Weights of a small mixture-of-experts language model, trained from scratch on English Wikipedia.
Size: 14 layers, width 256, vocabulary 8192.
Training: a variant of Adam for the experts, 527M tokens, 4209 steps.
Below are experts of layer 8 (counted from 0) of a mixture-of-experts language model. Rows are named router (the router's row for the expert) and show model dimensions 0-255. Each number is 128 + 24 x the weight over its row's rms, rounded and kept within 0 to 255.
After each expert's rows: "comes after" lists some tokens at least twice as common just before its tokens as in all text; "gets" lists some tokens that make up at least twice as much of what it gets as of all text. This comes from a sample of Wikipedia text that the model never trained on. Tokens count by the router's weight.

# expert 48
router [171 108 107 150 146 135 125 120 128 153 101 153 159 119 101  88 123  87 117  63 136 124 110 122 129 125 115  59 116 180 145 142 115 125 138 100 179 143 127 149 142 134 153 119 120 120 120 179 130 165 136 165 143 119 106 127 116 125  98  90 108 128 133 124  88 122 120 124 125 106 149  98 129  94 141 105  96 127 159 100 147 187 150 161 150 115 162 137 111 137  98 151 133 139 167 121 131 169  78 129 141  92 131 132 139 142  97 113 115 107 128 136 164  91 125 113  99 128 145  78 128 140 162 152 125 108 130 127 117 154 145 132 131 137 145 132 153 124 130 162 152 117 121 102 149 115 149 122 119 145 164 148 145 115  96 138 123 151 145 118 166 133 138 134 154 104 164 155 135 150 134 150  90 130 128  61 101 150 157 130 148 105 127 180 185 134 183 141  95 142 107 120 101 108  89 176 163 153 152 119 102 118 106 142  90 119 104 154 132 126 106  99 119 172 116 162 103 152 161 145 133 127  81 166 115 114 127 122 129 139  95 120  86 128 155 138 137 155 153 127 114 118 121 116 118 116 142 167 104 115 137 112 105 172  98  81]
comes after: "1", "2", "0", " $", ":", " a"
gets: "9", "2", "3", " an", "0", "5"

# expert 44
router [152 136 131 154 132 122 151 197 114 158 113 119 103 105 119 188 152 130 117  76 120 117 156 131 114 118 114  45 124 143 144 141 128  97 152 104 152 115 117 170 125 150 142 113 157 165  92 123 140 148 152 142 133 136 118 126 124 150 143 166 128 121 156  95 107 117 106 137 139 114 131 149  83 125 133 122 137 147 122 116 144 150 132 138 110 127 120 116 137 120 136  84 127 127 170 177 161 106 118  93 107 105 130 133  88 118 157 112 119 111 145 124 123 107 213 101 120 147 139  87 146 152 151 129 146  91 108 128  96 158 135 132 132 165 127 141 152 115  91 156 148 127 128 153 147 133 140 153 114  97 138 143 115  91 145 158 131 147 129 133 170 139 141 100 142 133 127 143 122 130 160 160 130 135 115 107 122 154 126 180 143  87 156 128 154 108 145 125 147 158 100 125 118 139 120 154  79 123 135 128 113  29 112 174 140  88 119 123 119 178 120 118 117 113 139  95 122 154 145 180 145 114  70  88 125 140 154 156 114 134 124 115 100 149 114 155  99 158 146  97 125 112  90 137 129  99 118  84 125 125 119 143 121 147 138 151]
comes after: " of", "\n", " in", " by", " and", " on"
gets: " the", "-", "The", " The", ";", ":"

# expert 74
router [ 74 129 108 119 100 147 134  89 131  99 121 102 155 153 152  52 118 102 131  98 120 155 123 162 118 115 165 138 127 132 118 121 154 129 126 134  95 102 138 124  89 147  95  78 172  93 112 108 138 116 138 126 124 149 159 153  92 121 143 140 120  82 172 139 135 130 166 130 125 119 126 163  87 175 121 107 111 117 145 161 125 113 132 104 106 105 136 123 104 118 126  91 137 125 140 115 115 115 114 104 156 148 123 145 124 140 122 106 125 141 125 145 153 124 140 135  86 105 131 164 134 106  91 115 186 145 126 123 141 113 134 120 132 127 147 124 130 160 153 124  89 144 133 101 125 121 105 108 118 106 142 118  82 123 134  92 149 103 127 166 133 173 114  81  92 151  97 172 138 158 115 117 148 135 103 164 102  94 112 114 119 163 113 108 118 131 112  76 153 153 163 131 146 133 137 110  88 124 103 107 103 120 157 110 131 140 138 120 143  80  88  92 121 185 157  81  97 159 131 148 131 125 116 138 159 174 162  94 128  91 150 129 147 127 122 149 160 129 134 103 120 105 128 137 140 139 102 179  68  91  92 106 143 139 173 111]
comes after: "2", "\n", "===", "th", "====", "\""
gets: "\n", "0", " (", "–", " B", " re"

# expert 24
router [142 107 138 164 118 143 136 107 127 163 149 139 132 129 127  74 186 146 109 138 136 106 149  95 153 130 130 136 127 142 154 151 142 151 177 125 117  85 119 106 115 102  92 147 150 138 120  90 147 114 144 118 125 142  98 174 129 125 137 103 118 113  89 121  99 118 138 134 112 124 109 144 177 158 158 149 171 104 142 106  89 143 129 124 125  85 118 148 103 122 169 103 115 110 109 121 140 163 112 108 154 156 123 126  91 133 142 156 163 118 151 116 105 126 174 126 108 193 120 147 106 119  74 128 128 167 150 125 122  90 119 122  76 142 114 113 160 133 130 125 170  80 121 147 106 141 131 177  94 117 135 108 107 144 137 110 141 145 101 137 142 167 136 125 101  92 140  97 106 140 103  95  91 115 157 156  97 119 145 111 117 124 105 116  99 120 133 100 119  73  93 112 146 133 166 140 184 131  94 125 130 157 159 150 124 123 138 141 141 108  91  91 152 124 144 143 161 157 144 162 106 122 155 172 166  66 120 130 140 115 144 163 142 151 168 101 104 115  96 104 146 158 129 124 121 161 115 130 175 131 111 162 124 120 126 109]
comes after: "|", " |", " in", "0", ",", "9"
gets: " ", "2", "9", "^{", " Direct"

# expert 33
router [127 121 158 101 130 116 135  87 153 124 136  94 112  90 128 175 157 167 132 142 126 138 148 134  93 132 143 118  94 123 130 109 115 155 138 134  97 137 129 147 133 126 165 115 206  92 139  96 151 110 114 107 155 129  89 149 148 117 140 114  93 111 116 136 133 141 141 116 150 164 106 157 157  99 106 113 101 136 156 130 148 106 131 105 105 172 103 127 162 137 119 126 128 148 108 125 143 104 140 129 105  99 171 105 129 154 118 219 157 115  98 129 134 162 135 136  47 122 111 125 118 162 128 120 135  86 115 121 119 125 131 157 121 109 112 137 120 165 135 130  99 167  92 110  89 118 113 109 125 154 126 155 111 158 139 140 109 149 135 110  87 135  83 119 129  89 137 117 121 146 130  84  92 149 116 103 170 120 151 137 120 140 122 122 101  88 127  97 146 125 131 179 101 141 136 105  98  85 101 123 138 115 179 119 145 101 127 112 120 150  94 180 146  84 117  73 136  80 101 109 156 140 123 162 146 137 137 157 133 140 115 106 121 111 112 110 134  89 131 110 139 127 138 141 106 169 142  95 156 131 145 134 174 117  88 117]
comes after: ".", " of", " at", " in", "==", " =="
gets: ".", "\n", " the", ")", " The", " \""

# expert 53
router [130 143 126 189 136  57 147 147 151 127 112 157 118 105 114 141 135 136 135 104 133 100 130 122 108 106 148  53 104 141 133 129  95 111 132 132 158 108  79 121 175 133 134 110 130 112 127 126 135 146 129 141 109 126 135 163 143 143 116 124 129 104 146 112 125 123 156 122 120 120 123 105  98 131 109 153 137 154 135 141 131 143 180 134 153 143 122 116 123 122 125  92  87  78 144 133 143 120 127 113 135 131 128 158 120 129 126  99 129 140 162  93 134 119 135 113 157 139 128  54 163 129  75 131 160 105 167 132 118 140 104  96 115 115 132 139 158 114 126 146 133 122 120  89 129 136 135 105 110 138 139 145 131  73 131 141 141 150 145  97 159 129 113 158 143 118 134 131 126  62 151 131 115 131 107  78 122 164 152 130 130 115 160 161 176 128  99 167 106 136 130 159 121 124 132 176 151 130 121 117 116  48 124 157 129 106 103 158 145 139 136 125 127 151  93 214  97 124 150 119 141 132  88 207 123 105 151 138 165 122  97 112  70  93 119 156 118 149 138 162 137 100 135 141 120 134 148 133 111 119 133 103 107 171 125 116]
comes after: "\n", " C", "%", " L", " S", " B"
gets: "-", "|", "6", "e", "i", "vi"

# expert 68
router [152 119 148  91 138 111 137  51 182 131 137 110 165 139 140  52 142 118 108 123 125 146 136 136 121 122 128 132 122 100 152 129 137 132 144 146  93 121 126 138  83 111 137 104 134 107 132 137 153 108 142 135 109  82 140 132 106 117 138 124 108 126 109 122 128 101 138 127 127 129 118 127  93 135 139 123  89 122 132 139 155 121 126 104 100  91 145 115 111 113 126 137 148 114 144 118 146 125 126  58 135 145 106 147 131 126 129 124 111 124 147 137 118 152  81 121  70 110 152 177 137 106 143 111 162 138  53 103 131 130 130 197 160 131 128 109 135 169 142  98  83 117 114  86 133 142  94 140 128 117 146 120  80 154 116 116 147 133 150 146 114 111 133 130 127 107 166 134 145 144 114 123 120  91 118 127 108  87  59 119 127 128 130 124 150 138 139  85 140 131 117 122 119  92 122 116  79 147  85  79 107 150 137  97 152 183 134 105 119  85 132  95 131 117 131  94 122 139 159 146 106 121 126 117  87 164 162 127 128  93 170 161 137 139 103 144 126 132 170 116 139 131 112  79 140 133 125 142  77 116 135  62 139 108 174 129]
comes after: " the", " |", " a", ":", "|", "=="
gets: "\n", " part", " Li", " No", " W", "lo"

# expert 71
router [103 144 127 129 122 104 131 105 149 125 132 134 161 148 133  81 109 135 109 120 144 138 145 166 123 110 140  82 115 117 100 142 124 171 120 122  72 126 177 146 105 106 104 121 117 119  96  95 153  72 131 120 139 107 134 136 114 103 132 124 107  70 149 102 129 126 176 137 128 153 130 119 129 107 123 123  80 120 157 118  94 117 119 120  78 121 126 138 112 126 123 141 169 146 154 148  83 112 127  89 122 142 152 150  86 134 116 155 139 153  93 121 152 131 130 127  95 109 146 149 136 136 115 110 149 130 117 105 116 119 139 105 130 128 125 122 121 118 136 134 137 163 115 110 128 115 106  99 156 143 125  95  64 165 106 114 123 104 156 143  91 121 122  77 173 140 130 149 125 167 134 149 148 127 110 146 119  66 121 115 141 165 131 149 140 164 110  96 184 139 187 143 142 121 138 112  72 101 109 116 128 164 162 111 107 139 129 126 150 112  82 132 126 152 125  70 113  87 145  90 111 120 155  98 119 176 104  95  96  92 147 133 141 108 136 109 200  99 138  97 106 131 142 115 141 151 125 134 128  84 151 104 178 109 136 106]
comes after: " ", ".", " –", ")", "%", " p"
gets: " |", ")", "–", "\"", " art", " $"

# expert 70
router [103 141 126 128  96 148 113 138 131 134  98  93 188 161 144  82 112 121 108 107 131  70 107 147 132 124 103 164  95 119 126 121 146 139 150 107 171 114 103 112 111 140  55 131 126 118 123 155 122 142 138 106 154 156  98 183 126 149 193 132 107 118 126 135 108 124 172 162 109 168 127 129 147 149 137 118 106 106 114 165 168 105 116 120 140 142 129 127 116 146 126 109 107 115 136 142 139 112 120 107 174 125 157 130 138 157 123 139 131 139 107 150 150 155 107 132  33  96 176 125 148 149 138 109 144 126 143 125 141 122 123 119 135  78 119 152 130 136 120 155 111  93 111 114 149 145 107 166 142 103 165 115 162 105 119  96 133  99 147 162 110 100 129  92 144 137 127 104 164 160 143 153 118 117 152  96 100 141 115 170 156 125 169 106 177 139 116 102 187 153 181 153 179 118  91  88 132 114 120 127 127 157 114 121 149 112 130 104 139 123 127 135 136 155 136  97 134 132 122 124 139 123  83  94 140 137 125 135 113 131  82 139  97 110 139 115 156 119  90  87 104 116 131 115 121 128 151 145  98 105 140 109 152 100 112 108]
comes after: "1", "2", "3", "4", " with", " −"
gets: "4", "3", "6", "8", "0", "5"

# expert 38
router [151 142 137 142 129 132  65  59 141  98 155 115 128 129 139  75 211 136 131 146  83  91 123 143 138 118 181 171 129 100 165 163 102 148 130 124 113 152 113 151 154 137 141 147 208 115 136  98 136  90 105 150 148 141  78 123 131 150 138 122 123  78 141 145 134 113 144  90 134 161 103  94 125 152 143 143 153 119 156  78 110 125 157 183 113 121 127 139 118 139 133 158 122 113 158 126 181 162  90 110 114 159 126 123 118 143  91 175 136 139 153 188 150 142 207 163 121 176 159 123 142 135 109 128 114  96 163 133 145 150 135 104 125 139 142  82 157 139 144 164 171 114 127 126 123 130 136 126 123 121 127 145 130 154 104 122 104 146 128 155 108 127 101 135 140 124 136 123 128 154 130 119  83 138 161 164 158 132 131 114 135 152 137 125 143 126 127 111 106 122 136 142 136 104 160  99 155 123 110 121 126 132 122 124 114 148 134 118  86 163 104 109 114 143 152 128 151 124 153 119 176 122 138 165 152 118 161 100 120 128 170 112 138 120 130 111 134 127 112 116 110 133 110 116 112 155 132 113 133 133 169 146 122 106 122 121]
comes after: " |", " in", " the", ",", "|", "0"
gets: " ", "–", "S", " S", " +", "G"

# expert 13
router [111  99 121 129 139 131 122  40 173 129 145 129  62 125 128  87 170 140 160  94 153 140 110 105 149 119 158 132 150 125 133  92 124  86 146 118 139 139 140  67 144 140 115 158 146 116 117 120 116 144 145 112  82 152 158 100 138 133 111 155 141 185 141 103 175 143 148 124 137 112 128 156 147 129 158 134 102 130 123 169 149 118  84 110  76 140 126 107  88 130 126 123 116 113 123 137 173 109 121 111 106 145  95 126 103 121 142 125 102 138 152 140 113 125 200 158 118 107 109 122 135 122 126 152  72 207 124 161 121 145 129 159 113 123 126 124 162 103 120  84 118 152 131 115 125 103 123 100 135 114  95 118  91 141 127  99 110 149 127 123 177 145 151 138 120 129 104 112 133 127  97  92 127 124 130 191 130 181  97 113 113 172 114 142 122 135 109 146 119 135  75 113 135 138 125 145 149 154 120 118 110 161 131 148 145 169 137 152 126 125 131 148 122  91 143 112 158  82 117 148 139 139 157 157 115 143 103 106  98 108 164 140 153  95  89 142 112 114 115 110 147 110 138 150 135 116 103 138 134 128  98 124 156 158 131 140]
comes after: "9", " |", ",", "0", " the", ":"
gets: ",", "\n", " A", " Ma", " Da", " Ba"

# expert 32
router [148 139 134  86 120  66  97  69 186 127 135 134 106 141 146 145 124 183 141 140 139  95  75 153 125 120 109 102 158  99 121 137  96 153 140 154 103 128 134 159 135 118 149 129 148 105 142 140 125  93 129 105 140 118 129 145 135 133 113 110 146 176 122 121 140 194 131 125 140 117 124 107 185 116 119 101 107 131 136 108 133  89 105 166  97 125 120 142 148 156 121 142 126 120 135 107 136 106 102 157  87 137 155  99 117 169 106 146 147 134 127  93 166 146  91 143  93 130 118 122 149 189 120 178  75 120 113 140 141 162 157 154 116 137 124 114 138 134 120 141 124 164 144 148 124 125 159 114 116 129 108 128  90 165 170 188 140 120 129  82 111 130  81 176 156 110 139 150 126 149 129 121 154 134  94 146 150 122 138 140 104 165 143 143 145 130 116 131 144 111 149 160 110 116 138 107 121 114 125 109 125 112 148 139 152 126 149 141  96 133 122 135 126 122 140  88 155  71 113  63 148 136 125 110 122 115 133 147 130 114 196  75 156 121 148 126 121 127 148 145 137 129 134 104 158 162 115 102 149 122 152  80 178 119 131 139]
comes after: "0", "3", "5", "4", "2", "7"
gets: " |", "–", " and", ",", " with", ";"

# expert 59
router [145 129 127 161 144 143 130 132 114 135 114 142  97 124 113 138 158  96 129  61 126 119 156 120  97 146 184  80 111 125 133 141 135 120 111 110 148 107 105 148 148 144 140 115 112 146 122 151 137 195 148 136 149 106 129 150 107 128 137 137 123 122 162 103 128 114  88 128 127 112 115 121 108 134 136 126 176 124 132 136 117 205 182 151 172 138 145 126 128 120 104 125 121 136 153 150 131 170 103 116 133 135 102 139 117 142 102 107 110  99 140 122 145 122 158 119 176 131 147 111 142 108 124  95 184  85 143 141 113 109 132  98 129 117 120 128 147 129 128 126 142 127 117  74 201 133 120 135 145 127 166 127 150  98 110 123 101 155 123 137 145 143 146 120 155 124 129 145 105  93 138 153 121 115 153 113 124 118 128 145 143 100 150 142 161 136 145 131  99 161  60 128 109 134 118 136 178 136 156 128 109  31 108 168 138 129 114 138 144 136 131  84 129 179 104 166  87 183 150 150 145 132  98 212 158 102 133 117 119 142 101 131  88 124 156 140  89 140 137 108 116 144 127 139 144 119 161 130 112 128 124 139 100 147 125 105]
comes after: " |", ":", ";", "|", " /", "SR"
gets: " ", " to", "9", " ex", " may", " pre"

# expert 25
router [119 151 145 115 125 122 129 140 140 125 106 110 131 123 135 149 130 137 163 138 138 101 131 129 129 141 145 121 153 130 123 145  94 149 125 135  83 135 151 147 123 100 185 156 179 148 137  94 125 129 144 108 118 123  93 126 128 123 139 116 122 183 127 131 120 166 144 133 116 112 135 119 176 121 115  85 128 125 130 118 124 101 149 150 150 145 116 126 146 133 124 164 148 142 100 127 119 152 135 152 126 125 132  89 142 144  88 171 127 146 131 139 166 134 109 152 117 113 120 144 110 147 182 168 117 118 161 136 136  92 133 131 134 101 118 110  87  98 148 113 114 162 137 124 114 115 110 105 141 164 108 154  96 224 108 111 163 123 150  73 118 179  96 170 162 129 147 115 133 156 155 106 155 141 121 137 180 152 179 144 128 153 110 129  98  91 161 116 129 143 108 186 125 122 132 165 132  99 117 149 123  82 147 147 160  83 143 105 125 156 112 164 105  87 151  80 146  58 115  69 170 138 110  99 126 161 119 120 149 144  99  85 141 120 118 118 123  98 125 150 124 131 128 105 106 121 130  90 131 130 151 119 165 163 120 128]
comes after: " ", " (", " \"", " W", " New", " Phyl"
gets: "2", "1", "0", "6", "a", "3"

# expert 43
router [131 126 140 152 121 168 137  92 163 108 145 104 137 134 137  99 239 133 113 102 151  94 122 111 144 150 159  89 132 129 155 128 126 120 128 118 121 137 104 144 102 114 173 138 140 159 101  76 141 150 132 145 133 165 111 148 137 117 126 138 127 159 147  97 130 135 134 146 110 121 136 107 168 169 140 119 157 110 143 163  97 153 123 136 118 111 127 127  69 128 128 121 106  64 142 112 113 125 130 119 104 140 149 180 106 145 117 104 118 117 118  96 144 128 162 108 159 134 157 155 124 104 155 111 185 110 117 137 128 106 129 131 134 129 114 102 157 122 159 140 144  87 123 116 156 120 142 136 163 130 176 176 138 157 106 113 135 152 126 120 145 128 152 133 159 129 141 139 118 171 114 139 117 107  77 145 135 121 118 133 136 151 130 143 126  95 105 155 120 151  99 160 123 127 159 142 149 111 123 165 113 100 126 141 130  86 109 174 139  83  64 113 117 136  96 133 105 133 155 151 112 129 116 215 120 117  87  79 154 111 106 116 146 134 132 143 120 123 160 138 122 173 123 129 125 120 109 120 128  88 140  95 112 173 144  89]
comes after: " ", " |", " \"", " re", " information", "}"
gets: "\n", "s", "-", " re", " c", " F"

# expert 46
router [108 131 142 151 147 160 121 105 109 116 102 142 141 129 116 114  83  99 104  85 102 166 138 132 123 122 141  62 143 124 136 120 119 124  95 125 126 119  99 117 133 176 136 118 129 135  86 120 138 148 120 154 137 124 107 119  84 144 102 107 110 124 207 109 124 116  94 130 116 124 110 115 119 122 119 115 151 130 155 119 131 163 142 119 163 134 137 134 133 115 136 116  96 105 158  87 145 145 103 114 146 124 120 125 103 123  90 114 115 113 131 124 136  77 128 126 178 124 125 129 127 124 135 149 232 119 125 134 138 104 145  97 125 151 132 139 127 131 127 144 144 149 132 154 194 132 145 154 110 125 177 126 133 110 144  99 121 155 114 121 188 142 159 131 150 184 106 183 121 121 159 130 109 118 114 137 109 155 143 129 141 114 116 143 161 123 121 159 144 160 125  96 112 120 116 138 143 147 181 112 128  68  81  65 126 125 101 152 132  92 113  90 129 154  93 157 116 154 148 151 145 114  91 171 141 103 139  83 132 138 150 173 109 120 173 146  91 140 142 122 116 124 100 115 141 116 148 142 125 160 111 119  84 170 133 116]
comes after: "0", "9", "8", "1", "5", "2"
gets: "s", "0", "9", "5", "8", "'"

# expert 39
router [139 148 163 120 100 127 124  75 113 186 129 106  98 117 117 101 124 125 134 158 132 127 105 121 144 128 140 125 117 124 125 106 122 126 128 121  94 140 122 116 130 136 162 151 181 106 158 124 123  92 141 111 121 162  98 140 131 108 137  71 122 135 154 149 139 169  98 148 145 126 121 121 149 109 118 131 128 107 179 101  69 107 107 139 117 147 107 137 151 136  81 135 104 175 121 117 136 119 124 121 123 119 145  82 131 131 125 117 146 110 144 104 160 160 137 165  79 116 110 157 129 136 170 162 126 131 138 137 158 160 131 161 121 136 133  97  77 136 138 148 122 126 156 112  87 140 112 133 168 151 103 175 125 145  86 145 125 129 152  69 142 140 101 137 155  99 166 106 123 144 146 105 160 114 133 137 135 144 130 128 114 163 127 107 141 114  89 136 144 145 109 157 142 105 133 165 131 132 124 132 115  81 159 111 120 118 130 119 135 170  44 125  90 133 136 101 140  89 113 118 161 147 121  60 145 150 114 136 162 122 173 115 156  87 145 117 170 118  96 104 146 155 163 105 120 133 125  64 154 110 160 162 133 125  88 136]
comes after: "\n", " (", " \"", ".", "″", " to"
gets: " a", " S", "S", " A", " N", "N"

# expert 16
router [ 95 157  97 106 141 129  96 119 132 127 142 162 131 122 139 121 109  92 148 126 136 115 123 122 133 138 146 178 111 152 131 113 139 117 136 105 170 157 145 111 130 171 133 145  79 137 142 108 138 127 120 116 113 127 145 126 153 130 123 148 130 150 122 141 104 123 140 123 129 147 133  92 106 117 119 149  96 119  76 101 128 129  94 124 116 135 123  87 111  95 118 137 133 126 122 137  82 136 117 148 102 130  79 149 165 105 137 127 144 135 115 167 104 130 132 191 155 125 137 117  76  92 155 144 108 107 124 144 127 148 144 140 138 126 164 162  73 138  86 142 182 120  92 147 135 147 117 149 123 116 107 111 131 133 126 106 125 117  69 140  69 109 165  91 131 144 154  99 125 100 115 102 128 149 126 116  83 158 122  88 157 102 144 139 149 131 115 152 134 124  98 130  78 154 145 174 152 114 167 137 167 176  66  81 135 140 145 148 114 134 163 136 126 127 123 137  96 126 122 151 114 167 127 101 125 117 132 135 122  86  82 160 166 141 144 125 111 144 172 149 112 146 172 135 171  69 126 157 129 145  68 160 139 165 124 153]
comes after: "1", ".", "2", "9", " with", " R"
gets: "2", "4", "5", "0", "1", "3"

# expert 75
router [ 93 122 120  78 104 149 131 160 112 117 107 152 168 110 119 114  98 168 132  91 133 113 134 130  81 158  92 155  87  85 109 135 147 147  86  92 130 160 123 156 132 131 119 109 146  93  64 137 119 105 122 128 115 113 134 165 136 107 146 112 110 124 172 171 105 154 111 161 139 158 127 125 160 150 112 141 114 113 111 100 133 137 113  94 130 118 118 156 154  93 126 125 167 127  97  90 100  93 121 121 108 113 148 119 112  97 143 134 123  94 125  99 135 126 149 125 105 126 131 145  93  94 152 109  71 133 165 130 168 117 119 148 146 137 127 110 114 151 119 137 117 146 167 144 123 135 128 103 130 121 105 122 118 154  90 121 131 117 125 144 114 135 116 111 156 158 102 138 137 155 125 156 147  99 137 113 123  64  99 101 129 154 137 115 114 119 114  66 108 118 127 119 148 136  79 150  90 120 137 138  91 151 146 162 129 136  91 135 186  92 102 132 114 177 127 102 125 133 114 159 136 138 124 118 115 177 116  89 181 183 102 128 120 135 119 122 159 126 120 110 140 154  87 119 132  55 136 167 136 130  89 108 112 102 161 148]
comes after: " ", " a", " (", " as", " is", "ed"
gets: "1", "\n", " a", " that", "ed", " \""

# expert 10
router [111 111  93 120 135 147 114 129 115 139 155 160 124  90 116 148 136 151 135 188 127 137 108 128 100 129 141 162 114 171  92 144 137 120 122 156 184 166 131 130 165 149  98 143  78 143 148 123 126 111 122 129 134 141 200  96 153 137  84 134 145 127  96 142 169 185 113 109 141 113 124 152 132 131 121 135 126 132  71 153 140  95  90 109 139 131 115 109 129 129 128 106 135 126 104 153 103 135 141 151 116 112 109 147 160 126 153 110 117 141 130 120  84 107 168 143 181 124 113 132  91 100 129  94 114 126 105 116 119 178 124 166 139 130 135 174  82 154  57 130 119 112 107 109 157 114 113 178 131 113  94 113 153 132 127  98 179 132 109 155 109 109 154 154  93 107  96 109 125 109  94 165 182 138 136 114 172 126 124 104 134 122 124  94 123 122 142 134 117 122 134  99 129 152 145 151 125 144 131 136 140 132 109 102  90 135 162  98 140 126 125 145 138 134 123 146 125 140 126 191 104 117 163  91 126 151 115 169 119  90 147 151 115 152 120 136 132 148 119 197 154 128 130 125 121 101 116 102  95 108  81 146 101 131 155 137]
comes after: "\n", "\"", " he", " there", "'", " it"
gets: " |", "|", " of", " a", "==", ":"

# expert 64
router [141 117 146 112 138 150 104 205 140 128 146 165 121 109 127 157  81 121  94 172 124 131 131 116 125 127  44 104  99 161  92 131 142 122 142 151 112  95 134 105 146 119 113 121  95 124 141 124 116 105 134 132 130 160 129 111 138 112 140  99 123  85 118 139 100 141 138 141  90 139 110 145 105 134 115 131 194 139 114 120 106 112 140 106 143 106 126 120 128 131 170 113 140 125  98 142 108 139 140 132 124 132 133 113 136 115 160 147 146 136 105  86  89 158 110 130 159 142 138 147 123 123  71 122 131 135 116  97 115 125 114 140  88 163 106 156 161 143 148  92 143 127 123 165 102 150  99 174  75 118  89  70 133 122 133 211 130 127 125 127 122 137 131 130 142 102 125 122 112 129 114 140 139 114 116  98 118 107 109 128 132  97 107  92 113 146 177 117 133  95 147 106 176 153 115 110  98 107 140 118 133 121 121 158  97 121 128 150 144 153 146 125 141 118 106 112 145 195 133 135 125 109 128 117  98  90 107 191 118 133 136 150  57 123 137 138 128 140 116 156 145  83 113  98 110 152 167 149 184 141  88 152 123  99 131 133]
comes after: "\n", ",", "ed", "'", "ation", " part"
gets: " and", " in", " of", " from", " on", "."

# expert 8
router [144 118  94 124 112 154 161 143 126  92 184 146 133 130 155 164 165 135 118 101 145 154  92  97 113 120 142 152 129 121 149  98 112 116 119 152 149 154 118 142 134 153 110 128  64 156 128  72 120 148 127 144 120  70 159 125 142 135  98 123 124 198 106 142 174 137 107 111 150 128 155 138 139 115 128 112 152 123  95 200 127 150 169 152 130 121 110 141 145 133 116 107 121 107 109 140 140 136 125 151  85 154  70 143 141  97 133 113 128 150 134 128  95 151 117 159 152 102 100 133 128 110 181 154  85 122 129 144 124  78 150 102 149 123 143 151 120 137 102 139 124  86  95 154 120 124 106 125 133 131 127 118 162 143 168 105 126 143 111 129 112 116 143 120 120 124 112 145 138  92 100 100 110 178 137 151 164 149 115 120 100 136 118 168 137 150 125 132 100 124  86 120  86 155 115 118 156 128 161 125 134 145 126  69  94 131 131 105  81 163  99 153 129 135 158 166 123  91 151 169 110 133 161  96  73 113 128 144 127  90  67 146 132 123 114 139 129 143 141 146 118 140 130 162 140 103 141 111 128 167 136 156 134 141  99 142]
comes after: " ", ".", " (", ";", " that", " it"
gets: "2", " was", "4", " is", " can", "3"

# expert 66
router [141 133 128  95 113 169 131  97  99 165 104 141 151 142 133  99  94 115 144 107 125 102 131 104 137 134 113 136 127 109 146 129 124 154 141 146 104 111 147 105  70 144  94  99  70 140 105 151 139 145 158 100 131 113 125 204 137 137 133 146 108 128 108 102 122 160 152 151 103 118 117 128 118 124 105 129 132 118 160 134  89 107  85 107 134  95  93 131 100 104 125 115 104 172 112  71 157 137 146 117 112 137 144 159 111 120  90 116 134 135 127 154 126 113 138 138  97 128 122 141 126 110 130 123 171 101 118 145 160 110 117 124 146 129 153 141 102 124 126 104  82 132 131  87 146 145 121 156 147 101 130 156  96 100 106  74 124 116 140 142 106 129 160  93 140 164 127 120 163 202 114 148 125 126  76 124 157 112 141 122 106 147 125 101 116  97 116 115 135 179 180 148 104 129 162 129 129 111 106 124 121 152 143  95 111 143 135 135 145  79 103 133 130 130 158  77  93 143 113  85 114 142 117  99 170 173 192 104 101  93 106 101 146 146 111 114 142 125 123 127 139 127 129 123 108  95 141 205 132  96 158 129 145 150 132 142]
comes after: "2", "1", "3", "4", "7", "9"
gets: "0", "4", "3", "7", "6", " W"

# expert 79
router [117 144 113  85 136 107 105 186 149 117 132  89 146 173 159 121 165 141 185 125 110 147 159 122 129 128 141 102 154 148 152 102 157 126 119 127  81 152 119 144 113  89 122 133 127  78 128 106 104 114 129 116 141 146 152 169 106 139 144 144 127 131 173 162 118 136 116 144 129 146 104 123 178 133 144 111 133 130 114 139 120 155 142 148 157 150 127 126 129 141 123 165 124 127 108 111  75  85 158  79 133 111  98 139 134 119 124 134 104 123 121 142 117 146 115 114 107 132 124 147 122 116  94 128 172 137 133 170 101  86 141  76 118 131 154 119 174 112 153 138 167 155 148 135 124 127 126 122 158 152 165 102  58 143  98  99 103 126 110 130 130 116 155 106 131 156 137 114 162 157 140  97 150 136 129 155 119  86  77 132 129 139 129 127 127 152  69  95  70 140 107 155 158 142 138 147 122 128 114 101 125 164 162  99 127 124 152 108 136  98 175 140 142 147 146 120 152 134  84 163 116 114 119  95 123 154  97 101 145 114 113 115 157 149 101 117 125 140 113 109 113 162 114 142 157 172 101 169 101  70 149 120 128 141 179 118]
comes after: " ", "–", " (", " in", " con", " In"
gets: "1", "se", " con", " such", " Con", "---|---|---|---|"